config.yaml
d_shared_expert: 128
routed_scale: 1.41
norm_place: "pre"
norm_eps: 1e-05
positions: "rope"
rope_fraction: 1.0
init_std_o: 0.0313
learning_rate: 0.0037
lr_mult_up: 0.607
decay_fraction: 1.0
batch_tokens: 65536
max_seq_len: 512
Below are experts of layer 6 (counted from 0) of a mixture-of-experts language model. Rows are named router (the router's row for the expert), gate (a neuron's input weights, with its number), up (a neuron's input weights, with its number), down (a neuron's output weights, with its number) and show model dimensions 192-255. Each number is 500 + 40 x the weight over its row's rms, rounded and kept within 0 to 999. Numbers have three digits each.
After each expert's rows: a language model's description of what the expert responds to; "raises" lists some tokens whose logits its average output raises strongly, later layers aside. This comes from a sample of Wikipedia text that the model never trained on.

# expert 0
router:544502532441451483500504497412494460440446538556434502495528522441504533453463515535498562477535495478531470438512542529506470446516513455446450461531538529527434496574470483537439550534468507
gate0:502481453511475529470467542503471497505584562530484466446439560537534522570488528514562526503435502524415550550541543506534471494532539590531467506572546494443510493446499519493528524499435536
up0:503494583471566501473428431469571546491513490539472484514490468475478545467480521499421456542476522503484536488505511491521582522509458449471575466406504598560506516546494506445469512477540485
down0:525521605441487498509507482573442540476529513556513520551427457520537458459515474636515511447474508533555498444453462497511566482516510507520516517453457523544548494430563505511465447451479508
What it handles: Years and name syllables. Year-starting pieces after commas or pipes, such as 19, (19, –19, plus short word starts like ex, su, de in names (Andrade, Waldemar).
raises: "s", "st", "w"

# expert 17
router:477485492439487489442555430504421475485485540411434463460549511479411545477494551526516586517496528519465449506474517535492475459492533486498471500513580519556516522563441498486470470455479548
gate0:531501497466502526473525507444569468474566501496516405565497469482560530605489519497472518480480424502481466538471461470553448464549412508489496473502442534449477459467448508512562440537445429
up0:528548484492591485477488528484532488514540470505503426535537445543534482490524518537462498463573427441498422527478461475512450465580387504501496495506467522484497465452464585492549428592466464
down0:515434464584485535493543564515474463447452455506507538436478473531507523423544445472502480488506474517559574507500473549432500442531495544474509505485483559418455431540521516500531520516496452
What it handles: Word-initial consonant pieces. Opening consonant pieces of words, often right after a capital C, such as C-it-ation, O-cc-upational, f-light, Mc-G-overn.
raises: "ie", "ip", "ri", "y", "it", "la"

# expert 4
router:504538502411460445500472478516502493462503514514465481505478541479497600442456514530531533549533531440472490500573477546425556441507574473466530520465573530529444510535453503476470508523452487
gate0:551524474505466539540505571514519516545410480492478466553500466497449505464467507520481511482459522501441457534505455503429522553556482474566510572563559640417464488491451434503484494474534467
up0:507511556457501488527495504506477529524427482485532476530513511529508554460495502583439518551524491502458457531536462470421534554547557513518532556534513592512456479558452489540466512508504430
down0:520515516499541468531471446467543579499482515530491525601497472583507486477500474452473520515544503450494528474488492453504386518565503530466572561543497497473491494475524466504507448417511478
What it handles: Mid-word vowel fragments. Word-internal pieces like ol, ul, on, el after a short consonant start, as in s-ol-ar, v-ul-nerable, Cor-on-ation, plus slashes.
raises: "s", "est", "in"

# expert 3
router:512593460466513441523459462500497462490451510492467530487483501466481560524488556504537571503558517552482506535510464500467496488404536502452464449494558495477463539564500510499478512426448524
gate0:572563564473480492524552513407513501507560525501513500489516538589459513490467524542475500439476499556598536524454443524498598515470542541489523551451470513509462497476534466450494447572430466
up0:522504449482524478528532526493522478543505511454493506517503484482523450577546478499554511461546518493515495523552480492445459425515442418532472526494447527607482510558487498440459425445548481
down0:470454479517525537521518501464457441494577530521502398472497521530467519452480550540474523498505442526498515488466475521488475530394519548607530541482500466533498378478605494495438502457481477
What it handles: Capitals, chemistry fragments. Single capital letters and short pieces starting names or codes, e.g. U in United, Ch-lo-rdiazepoxide, InChI, Estonia; also United, China.
raises: "s", "r", "l", "p", "st"

# expert 30
router:514549546457444487504447496522495482497488501537493453535437461482457515446464544491534571538474584470413459432509543552440501514443535479535501506514532493493475553602465537483483562524533535
gate0:553523518472553444475479533491549580512523491518499542526528469434432479456484472484493501585527537514522458449490505451486476505561451524542425530505430532477542473504528508516466545443570482
up0:448480413524512486418520553471516478524432555602511554601524510487530464471496498410504560485451534501496420586527522513525455510456528486525506533610456501536493528507533511505528587474497473
down0:518515548540491514432545470518484522558439519547473457431500516543499470508467545512426495528518499522453490453558467487546502411444506496468527422549502532552553563508507504514508501508419492
What it handles: Mid-word consonant clusters. Word-internal consonant pieces, mainly th, plus ch, mb, act, in names and technical words (methyl, Jahrbuch, bacteria, worth, McIlrath).
raises: "er", "le", "ular"

# expert 56
router:500533437488460478490517453461480457471475546488503462494504511429461496433490490490509530442552534530440424497565511548456497484470458421498460517415461490460463517513462514454450508416397524
gate0:497546476453492587446460474525552469518515456522555558473540479473483530529476478540442509482524492496530509545525535508444553436522451539502414473569485449503471538527519471432514441526503446
up0:544533453515488467434508517551470472559470560485575548463463473543514490445522502448452551530525463516486477573475501468502487570561457500519532509549509503500505518502499560514495538578508468
down0:491546509563470446478468564488479460522491495539470474470462518554503525436549503480501495497413539519525613495523467477471537464486480611568475460490485518526458416576504550550535493478416487
What it handles: Line-initial On and capitals. On opening a sentence after a heading, and starting capitals St, D, Ch, V, De, Y in names, dates, and table cells.
raises: "e", "-", "ce"

# expert 24
router:591568518485481494509577408470475461434458481492484460500484540469428567436461530556527564514505531529473454507552580515496577484492578442425411489483472476549468563498468503512445450477469463
gate0:481471515508582437515540511487535493496592579503448405476425481479476477468416463523530443468482563525488497535530429501518510547497433516493560491494491454557475488478493468505491495533526579
up0:477488464456506434496476546493491515502582477479474419560473580442472471529407450517513438566507500490569466506541495479510585589564456547468531466478477524526480488400442527462514529518497498
down0:509444509522520490448423610442497428549436441469529536528467537577556479470551468587432509513542581500526529491527569498499473508562438512460442511516478437549514532504478484507515518484571489
What it handles: Prefix word starts. Word-opening prefix pieces such as re, dis, ex, con-like c, sign, form, as in rebounds, referred, candidate in sports tables and elections.
raises: "or", "lo", "a"

# expert 12
router:525520510492490495471488438515464467443524548544529473484467515462479632464510514551502511532502584585505516517504506565491525453486548468434466504502462479499452619487427474504446474534461516
gate0:538453485505505512482506534527531465478536565468496468564517518464485440510488429537478465438480543480438483508550529522446480524619482445532526416503529447625504491531552445554533490495484477
up0:412550479473483486508435442468426512505522449523561521446497514524501572466539539443485532552571461553573519516487443533535507484482520487460463591489458556389465513528475563473496463534524479
down0:570438535478465455514571526512508495477525547507426454476474521518484432494491520458504496466556493447509506494519551517422529553521530512513554485541517449574507520509557415532579553495453574
What it handles: Line breaks. Line-break tokens ending list items, table rows and paragraphs, plus heading markers ==, ===, especially before new sections or table rows.
raises: "-", "\n", "|", " "